Below are experts of layer 4 (counted from 0) of a mixture-of-experts language model. Rows are named gate (a neuron's input weights, with its number), up (a neuron's input weights, with its number), down (a neuron's output weights, with its number) and show model dimensions 0-95. Each number is 128 + 24 x the weight over its row's rms, rounded and kept within 0 to 255. Numbers have three digits each.
Before each expert's rows: "comes after" lists some tokens at least twice as common just before its tokens as in all text; "raises" lists some tokens whose logits its average output raises strongly, later layers aside. This comes from a sample of Wikipedia text that the model never trained on. Tokens count by the router's weight.

# expert 96
comes after: "s", " S", "S", " dis", " F", "F"
raises: "ate", "ating", "ting", "ing", "iti", "ol"
gate0:135148107094141115145121162127148116124100111156129078096141096107107134084145109129114122075154148128125149139088122078135076115159116116090141144148105151144108114157089059144134094126116161111119146169098178177133147131127122121127119123161107105122137142115162127124119113134147104135
up0:116090150177115146113126119113129159162113098115157153123095134168081123138166102082157084101135119116111133160120179109137125109141148144127133130124108135144148163105172097101131108131129152120096114134137131152072099117128120114131169071124151125076130141133137114166155153123138145148
down0:166113165096100127144105095119137165151141113112153094143094146160108149147166093105113117096104129171126132094116127170137137112116139133140148149128099083130119120168135132141131115124112192120177160099126152128141149104089108134142114128142111085077145148145104090128137127141101089138
gate1:109110128161153133100090141128090088159116123145116104092152134080123174146154144128133158128168140097112085149111142121140139152139118113138116127112104164102104130156102120122162085142139140156097138126129125136155175113115116130119136063117107111125155172096148082186138131140113148125
up1:130189126099060155132129169099180149101127118129149096122145130136074112177128123125136116103154128147107159156119108144096129125132144138123115101140151112148137136142130112116146127093114151109143148117155089121124183076146119131094124146133105080128074124114138133140172140117138122142
down1:180092092091147116102082086133109132135142134128164092074142123099131148080147118132107133173166124132123144105111118142121128147131129139129169106146123118130112112158108126142105129116153167147139157105109166119089140136129157137118151142177161138139138174118138116083130183105125105123
gate2:118130121099129081135131144117131095121152083105075098139110124076167138118166152130188140099109152104136130139139097076132134150097098153139124125145153148137151135084103105130100152146126086125170136132124123170141146125118138168125133098090109120159102117101142106127139098170135136112
up2:129105141116111183097100150136145113115126120156138094125104103134146105119136087132118173100181140097111106116119123152131161121139105106160083125120117090084134123160107081129131112104127136118084137116150131094120166112147130121152199148128105167123088108144113157122124163120130140162
down2:138118122113091113139164126146127116129130113108115132091172134165110080124106150155114165131090124136117119173123134096134099194169154145137139123167169147144120074129134095105132088154130114139144112158114110113158135144172123142156108117092128121177131166095120109100123124156148117113
gate3:152071083123142092130124120128138106151129078126185139174132136151135148097090147138145127151129133110106089135163151151129162142118163139131143154132107129103132154070140135086118119140134129099088102169162136136113142137097133154140165124126132114111079169147084137155114123131135117147
up3:098113092137114151133126163153139187122131116154158135122139105112157115121114097103168128162149160127072124117137134104147141126115117096149137135094121150103122142083115094104084119082144160100109112146130119168118125165111097149137125139145164118122106172154118177163103154146095110140
down3:113132132171082133169167133138134092128121140152126104163098083087126139121129177153143125104122148080129147102117079144136090124128112142148089105103161105104135135125141108104151142119141129132113129096133098135090148127096114168120183142149114139143141112100102153157128093074136125149
gate4:101093112103149139134111118138146157122120100141151143104133088145089131116129134137088136139131124177113148115131130100139143102113104145084141155122140145094111126058178162163144164131122106153217123135147152102110127111106124092113125117127102107169113112130110132137115128084117122108
up4:133151105164119096116132118132167100104126127145194129144112160127153144176117111134130179124141149183149138138095106138183146120141145133121137109094148079171141133124125152112141126129110122097139100108158095139143121131132139140101118159120100180159159142093167117173151128118115137145
down4:093104153082114118129125120106131133187115138143125110165068152123164124161143162129101090142121134103125118161101138118124104092107147100094127133177107150122131123093114138114121199137098128151139134125113184133131133144153091128140105128128138115142162127112104117101160151113089160152

# expert 125
comes after: " re", " Re", " con", " Con", " de", "Re"
raises: "ting", "table", "ing", "or", "ous", "to"
gate0:160116134121130050100140144124140122142136103115146134114126076126154097086109125147148143102175154119161129142135156133121131149117126164113157091078146123113137130111134141097135118108119125149142186139160145123134175090088137141130108106146172114126136092105083158178136108134129115129
up0:138136143118104088131123123153125112099149122155132149099104104122175153077075126158169115093149140101097134106116144129109074108115113132141087124175103105098153089100172102148133095116135125127145120147131103143121120127139164125118107133142164109132136118134080165158124106121113160083
down0:100128141096106148121112121157095132123093116196098103120141118116129166133128118103140111114135130155125097095110154132129101144130109073161112116148065127144116128138128136115128119113107138168153092073150109117155083147109133133094137126088144114132134156104136180173174143129148125136
gate1:174108131145105109185119142177136140146115125148143117129091115161153114143107104146115128083097122123106101164138170104166139101157106098160138144140130104123138118102133131129125148136109130150103172138135142175089137101095158136132097082155143106079133137142146099162158150116145162127
up1:171101073145130108158130134133169108115126083162123105144068135142124153139109115115117096092103113100117101169149143122148153103134093146150136121145123096131158156124110112131105169162164119150128143139112150116099171131094128116108101125136165133137107178171085125118128157117143147107
down1:153167129161156116168123135094116090151120130149121138156107112167114122115138161118160142102102144148123144169107117125177127119121113123182136111135116108141108151126114138129141135127165153123129142180138111104103141159096108153078103126112166140068144139124124134095145078094120182118
gate2:139106163119110161080100150122123131149126167126113161147114122145131151091095113175103150113109054087125102125120135110114119125087146109178127151156123152136127118100111124135087131126081142127144114135125150103112134095099114138178162106143141088141110095162142113121131138145163100108
up2:116125148134123095129172126142098140152132150122095177163146085167114137172112116115097139163160120073151127150171121097112118130138175085154147142138157162151127116109102150150087124162140120092122128105149149120135116115110135141140152125085129078114099122084109135158114136155132141126
down2:038081154139120115160104134119152120115115118162148124130104131126109080130114127143158145104175111160103120142141105116116099132109120109159119110151146122129101145112125117105118097154114094127098163101103083125168101142134124177133162097124138137100152138123102178101143146104132135105
gate3:090111148123099094116126128127181113132167149121140113102114157161117142118106098128115142097128169144123130113153142115104134138165088117104100165137098140126157133112167144140130130125197145125158152099142173129160163123096138098126107145160125129114083150124145176181150146148136115108
up3:142091121144175126127121128121149153185162089135070074120164102121132131128087097138142094111167104158112116108125110106108124126128147151134093134114084158123157125112105123117128120162100163148096120117132098101119137150088124153118122153145098141105134133138178123173121110123136116171
down3:099122104115127143114151183124135123116167137112140099134146093077127110100136114130147134116149146152116112122097110155150117133094175136104137113135171129102089141138072087106130106144087109181128120119125093073123083123128106116126176126144121078130138138148165105134123120108113112152
gate4:141119105151083108121152131110107168114124129170135123117101144117109150087116103106138088132173104136090182110113109137109148137149102123158166134136122123116138091122151128152122121131171158137090140107182113122128091145126138185146125137132140147174094143113124107149133134138153129199
up4:111128095124103136090114170114125164140123127173142111128111141108135166125155111144123123125134129160127153098159160131120151155100100163183157118092145130117153099141119139158147104135134161132130116080126131147129156158123145143148133165088109179157048143146117110121107126102096115153
down4:108132132092079180137132134162121108113142098171135135119165116147149119123155147107118133140099105135131148098125136117094162166131109143114103062086109102095106118171172125105144112145145123142116174135125157113160114097120104096136123123160147168167101134124134108115152163101118125156

# expert 62
comes after: "4", "3", "5", "2", "6", "7"
raises: ",", ".", " years", " (", "th", ":"
gate16:137063113100110163127109180092176165125149156132150158171158144097130092087139142150080109113094158128094128113119127146162091136087106152137128172109158148184126137131134160132147120129127136097135115129112105126161109115157109116128118128112141105109138154107139143142124139130161142119
up16:184118085110127140142145151092134120079161145146173143111133138108106109100124138125104095078132136145145104106132114129201155123091129120125115133124137147154148143175113122145132107147112171153158158114108100111149108127179150095117115112153175122098127121166103126122118106119140114104
down16:126155118089123136126175085135098106067162106136125146146112114104137117145190168104130135133127144141175160108106115146157159132138137158132143120123100141162126133102108132157133143147131125165135114105097128153168119111190112112121094070137130135107129176136117157151138114142121162119
gate17:123129125146155144142154136085137198104136113108135107171149134114166151089125126124120149138119105114125117161113162075130156145101118120102185129087141142132163135114098130165141149179150102108076114127169099109127123092105136124146152107130107132143149138106096131109089141131146134157
up17:121085127099109111142115123132126087125115152141104116088107135149096095159140104145132113127175161140127130116139099163110115129175132145122113140140126108123063126134121153106117115077130158160185159119088165140127130163157097129117089122087136123107095154142116110134170111114107136085
down17:141128083125113138135137152093108089080170116136143128160130136126156149137112137115084093140138149066123119155142108127129137127147121118104096087117123113142083112159115139127111129129185137135141147132100134086117125128136152136134088077135083182089116125069111100139131115099135121121
gate18:126137114114127095098140106123170138150165105172122148120129157149098074116123153132137116116144141161110139108122141098141132125116098110092140103151147126103142084105113128195109133146121128150132136114152160121117133119102140074170097134107175161092139145143092079105124140138086145097
up18:152116081111145112089115110139159102136163143132120161141134144160125126126131150106103120072167134159116112133159153121149131133098105133123129106163116057131131131122134112179115158154167151125147134102107096118101115138121112098160112143168149128076152170109096091133157164122123141119
down18:135137098127088140152138147095140140131141148097128115141123160130153109161158158127146154083116111151173141127112140103136181130163147123118140088125123118136095124137141135132103113083157144137122105061151096114069146142061134167119107131104153136154150149164159148151143117126123111117
gate19:115097110138147151111168150127085112129146104138113136114144126071086100133109157098121077123162140146103115140158181165167134106128127124142142115125155107117132126079114124142136111123145145113120146156150141136128105122085103123082146157132125071103111152105134098172121113094138177114
up19:135102100135173115106118159167102149142147135148110114136107148061117104092136180127109072162100112132119124147137146170141117126122137130098130156101108138112112143079101132099096112144122131130137133162141144149159085161111117152107134158123077115123101137103111095154114100106143161115
down19:114139125151131102108139128141072137153137121152135178142139139113144147112105142116117106187164180148174110155166149184117109123106101111077110153109129113133139119108114105130117143148145125125147126162155127103132096142135142126058127148153088149126103104159101111132144095105130124096
gate20:126143153126145124177203134111116093124154127149079152077089128130124123141130109171177107127107181128170114107141163115115126083147164105136126129116148104125139138110114112114130104148131153133152154111150116140147137130137102087152082132151171109103127140165145151110138113130155118132
up20:091136165119116142086171147106099111189136146120098130083086119126129156112136089126119126059130151136121144185147147129139116131165123134110126146122116140158108143165127134113134134089131157099134141140151132170134142182148121125141137163096148122164179110142141113158134140139144133108
down20:117091141096100119081095137134098107170114157099104125128162128137145102169130133123120147135139106146147162152103139099180106117111125117141121099177135136115113156129171104113125135125168103111096102088113134135106171108170140142134137145096101109075161174122117133150093108121127097121

# expert 25
comes after: " the", " The", "The", " a", " this", " his"
raises: "\n", ".", " (", ",", " since", ":"
gate5:123142115174131133143114158111123130120156106152145137089140169032124146108094114158114125085123083101122118111132125122146155123141147143124140123116139092135093160175128156150134148159127109138122122109113121106130114155102127144173061154113127152141113102114121134103095141103150101151
up5:117113093129118125103084115122136148150123089142106156145127159110171115116124188126153158139099149148145148121108140123134149138126099106117115114143130117102142114137106115098131098148177174115099133144161099130108096146134069078137150138093149106090129143140126106156125155080096163165
down5:155103098141172114143140106116121096131140087138161178092123098145144161150127111139139148137126131111130166122135107152110185157147106115113117162130135105105101132105107110135172157112165111137077115140152106132151090121120141162159152141124108134089128094145176132118107119122067097128
gate6:084129162150123121107132174133121128120116149108138120085142171093133121150108084089122085157116137121096129142125083098144100134110097118152106142117086099119104138131140121142141159109126105147108141122113191108147092076139121198074127098149134123118145123131115139147151124115142123146
up6:082143176142125145096132191109119146151143116123143126096100135155140130138143103114092109120135159118119142149177115086138102123127149098132150126077088105144087139120116155114162146110122130094122121152118170093166092092112085146078131102120138131128140103118095134117142111115125142166
down6:065147109126116143133137129107130142123125189170106183145135077095138108129123137110136111074131125139149134121137132133112111122096130132161171106125137085138107141130115098112123064104092132126132121109106084142135152123132149128140140087131148181100102136115111143149097104155099112157
gate7:110119122144130127130150123175160108165136143119128150130135134172121130123109107162109149114157110107148103108103111158092121112067106129163104159138127101121117132111156099149171157123123118143145141166100172102090080118142160089121184109115127138119132144117097140098101162101121142176
up7:118108133134113116106154136145152125154155150144108121163148154139107147115108134123135113107143122102130138096130086116065128109088129127196148171144171121134123137110147131143151119155108078129154140146106175162095132115144171076109153104161129130111149149099097155147114162104145141152
down7:128145147122128156118144118140143127128133062176144142132131107125155104147102144130099084131133088122092148114094133079100126115127133166126111126073127105124123145142165114157142172147115113096133155151150111126105140124128136117098159141184121149130108176155126133184180119126158105114
gate8:139115102127151073107139105112112111106154134146104138108148138136081143143127149102139185112114167166131137119123137169112139131066088136183106136156140113129143120157144107125109126106117104103128120068116117132113137118122145151076145118122133096137133154103130128106081163188121149123
up8:098141123087088103109123081101143113130155151162126108094122135151114143145142121127105147134073168112125136120129126114126138139070120160166133155148130102139148116136146125083169133074102171128146126097127099143097101139131125113109091115089122106136124117089162097144113167119109160163
down8:130139143118095123147133096138143166171163144130135151133110121124113089107124145112158139142163140122127102119187100117155133130111151144124123116180053126136136149095124157121103098097108124123104114149151104128119114169144177146137134101098119081121129163142157127157145148154183153149
gate9:129082073135107121083126140115145123138153154128126134110106151165101121141128100121110106143129126119096109083156096146119112111135094140101160165128161117130124179112153120167093148175094100129131129082135140117114135170143151156139119123148140152115090117146086132118108181102109118169
up9:192139147160096085139112129130120156117146111134163130129125131156101119102079136133151115130114140155111152135183082148129153132171128121065117167119117156117129128100131131155128166114126105121115123110125101137105096176132169142134109160155149165137092112153122138099114098104099153141
down9:147141169106112127172110125101140104159114171125113146140145159111103102129124140121159111109137135149106158108142096128129155151130125133139132136121129123149130133132126139120112106164154111112206118134111089103085134092122106107114132070048121144139112082134125102115090102145134095092

# expert 68
comes after: "9", "0", "8", "–"
raises: "6", "5", "8", "7", "4", "0"
gate0:147171144122125164116123108096148101154170090152109154136148154149185132137154165130158154142150122134098116145098128148104139137101163115114137119161114128123141151112102131157133136113142105139103148089142135132133169133142160082113135068113126127156098131118081131059130094113104108138
up0:150171150132070095084138102094160108154168126148120129149155140138140130122107147140136133142140130130149114170083069138081121168113165105113110155144131110121155165143124123130109150114157125117110151115105090126115166146129134125146153097116164114128086151117095146080117111111133124090
down0:091155133106102115128107140110131133129100149123074103162087186163170087120143087136169096122131155125140137121140135111121141074099153125121118118107112151149136132172140096126141088117084176167148082141124126145119126116133124121138093139172088124097121122114119161118115142114136132129
gate1:177075161124134103122110134131106108143158193121143163153170149136113099121098140127117146120159093165130165134154157115165117127169146124098141158135136133073146124067168113142123124138104128094121156078114152118126146160136152144105136121146139135144103112123117089149135132148128136121
up1:155107144140161067148138159147124167115123133093092176133141136107128145142109147102128137155147116125114131120167164158151161131119102102123131106139148132125128104146144071153145130117152092100085085133135096124073138166127112145167112170123110152123153164115128121135170153122104108114
down1:144098130115117143094126122142178167132159143098082102107104144116147126127140115128131129108117148171142144188113138190160152122115129077108135106080105105147120104158112124126097152116164128115117123154160140093138146141137140178158123081113125127126119134090155109098149143145127164148
gate2:113108120107141146122151130135098166096105145158135132122141127105138126137160119149096137138129168143168136100145146138101182091162140099103173123154108112147148143173114159107111122129106132153151131168146139114062119114131194128149118091171100144132103122124095117123088130158144104137
up2:138117121129119156107143134136107164160117144135145133123091128105133119140169101174096146114139121134097139112116150162108178084151172095132139121125105129152142143147111170125088153134131113124130083139117140122093138077107157131157129121054136091111078113110076131139130118154130102129
down2:121156123148115067159149126106140132163137140117135143122142104156138149154120133099098126147177160171097137132123136155134106117113119109132106112146122109141147106163104080100186137113128134183125150119177102100135140184174129116069127142150105122104133122112144157140114140128155106145
gate3:114125133111121128119118199117140128108079153128138136142167143146129141171185149138107106104110126104099137117152157120117108110117113090127156120113136107128139128105078068190119130144120102148104124107122119153129179101100169179159123143134140119135138116137133130153145100162131166134
up3:074091131131116140111145139146109161127132114087116149138132094159124085152133160163099101107091097126039130132125133138129096109145129157148140094109121090140131138124120157075100131085115130153134129109086164116147133138120170114140128126169127123119119087117133139150144119145089144138
down3:102056097130147113155128112109133128152171107149135129105090135160123109081120092101133161111126142119114112117113099110100123139113113092147107109169087117136135107118114168127161181092135127136158124134099081148156124111132103128148112143085127166130119135152110109167148125083125159133
gate4:108139163162136146144136174156160162151089177128171122126120174116114144098153135100090166100107118118100147138105091152120133134129085122155094097117123138132105120132179100107124145155134128108123161137137156104147135109131117108150141143103170121147136136191149128070123123113119126135
up4:144134105156140153155128159133152127130082164105143137038143125115168176110132122081120128128132129109087129088145103155125134152134081151126088139117108134091157084110156102107122152122148127138159136103144099147152129112110137131149136132129161116179127117158143131093131092126135130117
down4:111116087134107136110113146117137127188109155100133102084113137120139142153186143097131108150121168170110116110122151139132163101097099121124130142087132135115165116115127059129160166158149113156160181107123117145152134105081143139143116121130138148138115125160128094122150102137141158106

# expert 128
comes after: " to", " in", "s", " do", "ly", " not"
raises: "let", "ed", "ing"
gate0:124106141150147136137142128130142128126136137078192129120157120104161162099126162151146138110111120156172119143147116102158164160148165147134139170136183154156102131125122098128131140115085159096158120153101188137151123102155169088153124126110103122135150113095100125156110128145132125114
up0:126161097111111114095159107093108111128105117179080137084089130148102121133107097120149106134153133096134159137102148120124123122104129151134138125139087149139161122141128144122094111103130088143087207155104099120118130126088146126103099188119153149101114145134166144107127147131119133130
down0:118147112154143118140120095089107129125107106132073115087134160135147167123101106116166139094179106176146121122109096132141158103114128120165145148131146147118174149119105129080113163149112090149090153111128126120112162122103125100126119123126134190102133174149127161101142123119113125096
gate1:126110098100098133142166133108144143123140159137166103114131142138094139126118112177097121147143110146114101103163150088137150147115176143109114169115164109131131178107135114065176142141137103137093147125142137175131104120136138130126097114127135117115076102142113121181153172149123141111
up1:120157128119143157123171152133134124103153164108140084140146105097157163118076127150134142158123069139139121108189144080139157139159125092104129174137155123143123151092116124142148159123117120117092113101135118141151125165115149115165116138147173100102114107129109129171161139125134125162
down1:117151100130147099111132116147157087136141158093134137122119155144155096128139107143127143114159103114129160123143076101109143115155154106099119148133118116114139112125118144139152117101113071133108155128138126176165124104131136060169114172108126113091107128155112143176120157164159126073
gate2:132119111127097139110116099154114112146170103103135187111147142101131128161129190152084114158142089124117097102122124118128137101123068084134122153145138137142114109124135138094131130111128118097102098100100119131151101120093116087163089113073099128121124111107139136134136159142141137075
up2:137146085148121132121101116149151101123124127132131164105139115114108161199144142143131178100152150136128092155131113130114091121128083146099130165058109147127156153151132155142144158110133115167175094126133113122138143117130143125107089111106129128203129091131127136131118115107135151115
down2:138101105130120101143147141161129097098142121152150102096136063111122118113111146173113131146118141143130121145125120137126172125138102125146136146163115158088140147130114128123167142151121141121115159149140062132080129076114139086093158140137132100130124083169122113107108156122190118155
gate3:127144061134088136126077154143113135119152091154088128096145104137120129156157133189099149107134126122130145128151122150101141151142096123140113124117088165152131104137154125074134146141109131151158165118130133140170133099104134113123149148127173139102102171124138106159117095102099128165
up3:093116123102169162136119132168169099133106111088138126111137142100110126147112120172127092118125110100125147115141107150195133130198153145143111122154142145112128133114118129112167125125107142105156137151098145111120118156157103121174062128117110072129127116146116144146111115117171109145
down3:110134138135183143129127111152153093169118095091121131148158111155132149144120123117102161135119137151110128108115106123155124100102134153154110163112146137105115135139086141139169156092134131102101071151161116098132148176120165133128167140160129161165136150104143118078163103104165125104
gate4:104079098155127142128154148169120156110130126106149136126156085102134104136085098123148089157107183158140115114184108096145150143138116123147137138094143141135132121120137098110187111103158139124127152102163125164142137109156104127159112150098123127063135160131124160107129119136105145126
up4:144157159120147144117108101114125132156103113116098149161074133115100144109183160166103156107115096118144145145108124111101134155138150174099124084156111141123160132134106169120125153130126111161116164165106098098103107140104088116132122141107125131159115115151113094125122122107144086068
down4:135108116190097112124105109080137143104148156146077128134092137122100164122106097144099163120177157140121136170103088120099113130153120140127146102104125128144102154121102135150120123191144147130136141143128129107153167108140123154109154102081121168158114091121123145134120093120104148141

# expert 100
comes after: "==", "\n", "-", "===", "See", "Personal"
raises: " ", " and", ",", "-", "\n", " or"
gate0:149121134181130113139143077108174195108135104110124172115132157145147166122142140109115134155147135144084078156113152114138101102134167128124150146143119128157128146144153125142121145132097101100122126094141112093100146141105067154101104141100161120127132122143110120127093148127131174104
up0:159118100174179083126118089090163165102121109129128156107128128132124149139129125124157133146152148114069133142103154116091149105124133150156125109168104132164120118132160102158152134136125137129126122111145100101108134134103090122067108131126124122137078076111114104160122136123098170105
down0:101093103129127139205090101124131118146111112112152135117151176119123102117087098168109153122133149143103120172177082112163156102130133149153109130105075088118132128116105098130142138113132129128113105132118172069111117146163142111146110141123134129130107133139156112144157148154111138113
gate1:079178103131138138182112136149124158126126094118128110097139123095116089132135120125157160156122114131100157157145153150140120112139095149125111157181104099105099103127144130131089154125087084086119143145082152145120129111118089124092124102163114161094140140122106101129138099126122140094
up1:148083175073123135129137116115150109128156135073147118124129104155137129145100128063122086105110172118150122147121136096153148156106145127099132107116112145100181125107120115114142154120144140162142122133101128124159134179148180118140114117107089137175125116128116161107124130131142177139
down1:116145145106124114161130161098165147109146130086107152114098153109194109140112084128123120128125115128111105146133090116150138135155124185117113153146100144121137138068110112079099101164165129128154159180151121133168131130115109111131132145115141130137142054144120125113115130132155140122
gate2:130152150180135129144152098177122125144122142181143149106122159158066128125157128143151171152094142132160116105134129117150130094063154177126092115142110083157126114089123122120162114119119121135105101120122094139109163111157133121127153146129133138140148136132134155126143137135080090153
up2:163111149086114119098124142146129103096121099088124094128129144141164181125143157113128128084132117112139143160169159141133147133162150140129151122099167094122108124176098135154118168161097135111122088143091149094127135157109177136151152122134136123127119127111171145169145131125157082140
down2:100096150081110129140097157163147160186134124101124120142169124112102141150143114153113121096145120129144090162130101133115114145138135132105167117142097135138104112127127117118085108151131112116159178125171118171104126106129147075112088086153100106156115149118081101147126126143124103156
gate3:106121135146135117133117099121095104114153146142127090112092128059103085138126119147119136141125098083142123121129147155115130124116075091122131136142115140132118135105162109128168095157101067115111112100135146114107131121137126145133124104153126130078088146116049146132139142149103174151
up3:163123134145134141126107122131136132168132143128120150122166101168166135152101159163108117145123138110141118132112167137146120114152174141117129134113116128116142117137106175162127169102132160133093110189099144093153064139130129086128159182136134121124171132148111117110121105111088091167
down3:171132179147164119108092117186127162122172149117137096157146125120126107146139158155157088175141167128134137143118106122143076137120169128134169169147129094138097107104098172125148133147116156135162093141151145134131098097127133127110103132147158123128107104098146121124126147161111112135
gate4:133124138104125124145183152120127179117175091152104171148137098142143132109161111136132110185130129157105096109127137069122152118117175161126136121122171156127137120126127123112073144121105171140168164133155137153155138152102136118139131133168129155107133126133160143174127120162131115113
up4:119072141114158129114106165119133114128102103128147094102163163131143149121129157117077125093100086144087156138148135170158128134147107147117082145120088144131114160109117144113108101092148085121135108115143138076108140110150110130093095126091099124112126128094093103088132138152148125111
down4:145135156135116095112127122085110136146106112140093118139115166111139174139157138122133125090153131125130068127095103131122157113091136094144212104101088133138092130127089124145101053152169096120136116127151110137126141113108122139108112145129178122117125109127124114146111099135115115139

# expert 54
comes after: " ", "1", " (", "–", "inomial", "born"
raises: "9", "7", "6", "8", "2", "3"
gate17:104132129087174099078130118143126154118126092103113130182124144093119111158143108200125089132127141141132155130106172123112157108114178108163122096135092133191110119117126142149109144136150133168131126131140114102135165132103150126132126110150151104094142114176161115142118126119129149131
up17:107096134102133155088169127142122144123096140117142110131070144141090116128126083131095125160137094114138159105079129145133126138126155117167169128061132090123139106106137129143152160117125144175136112145096125085106147128102166149156134142126119131098146116146162114161147132144173155124
down17:124115107172103149105124155109142094158138129124113158111129117159072105156177104116130163159132117139113119141139164184163064169112155173133139137084130133150135151133127159124137134136152134092127109132137156147108118111164122155137104140109117162159175123131092143114135128125173119124
gate18:168119140127124105102141115119161141134089103132132152130113085150164106103096105100129109158121070146164143136120173140107156122118093178140105149116102131145120115167121078120195145108138152141111135131146153167132129117137143137133122110162138182098107115111132109138109134088128140168
up18:081162150184152145107110161109085144102142132112144119143121181097145143130153115164135153142120175135104119113115091127127107112113128109137175120139139143147152152120162158132073105128142103122140136091138102051141132116128149099120139114144131073148131126147128139124153138172126132120
down18:106116123154120163118171122098109126125123128140136135100152136145097158110134135117142120118144166156144110166123134164114112113109163133164183147121165121150129133151151179121137125129094139151137110153128128155208109146110135107136112120126119147116149146136172168122040110146149127112
gate19:103123151141131120136110146106131164139116135117108128101106111124179139064148127098121111097108146109152115169129128113142085141179133154114162164116133105121143108101142091157141128161105134099137129148143138083114119097119174094122164092159128143149148096144086140105145144169137168100
up19:159109135120118122133145110167141100091155142125144111118119171160151077136116137130122147140126111101117121125136138179149171123099129134115109108132162137146150191147126146142105170068130150180138132094120177158139116146169139172141121123110123152116142134081171129132145104131114108151
down19:138149133169121126094120114082110106128106139135141126143108102113150126137141146170126144138112148097150138159130117116132087137144149081145124175112101083111139103152098101103153154127109112112118158093198135076133168121168137105139124083131111114106120165151113177100133116110144140111
gate20:087126132167118127121118166149128181123145080118115137114121110147132106133128104174163093133109129151162109159111120150086127126108136117105155093112105115143069146127135158121110171111161089138123143131146150087135114080089129135130167127085054129122138140120123112151150137128121136126
up20:181109113147162145091122119133107145151147128148116147159110144110087146149094117128090158161126103144105177132095163146135141144121196160142105132151127155113159124116103099116136097116109177141115112145101089111110146176130107087132125123150166087123111099140121138111112104103124123145
down20:191124138111160159090162131092115122115108137106130104095177149165130099174157111110124162113124109090119114105156142126152088151180155122140112126128152093118134129125123091126151118131147121126135132110129090107097140125156142126129093142166134077151147127140129135112092153130117069155
gate21:118074115113174125091136090132094090116160120153136122122140128133141119103161122170096113135126111137140138145161115133088139118114105140148140118146102099143098117103106136140121161109083131155098155127102150121126091165156162133125131137110188106098126108084100135184175108131102115113
up21:147162141165114125159145089161151115101117114103100117137114104157138184131117102110151124129138130088117190098072162144120141116114181084147140144131139160146166132125164119138126128170125125148137147157122139097119154112100143172160122148129107148122143150154157102106141099135124146097
down21:150144100115106113156151142164127163094120092112125170100138089105125122082135164129155161146122092116068129078114118155126144075162141112145106121132130122114139116140119090142130173135119095151158159149142174170133129160109149169126110122111108126137146112145094131096123104141109143139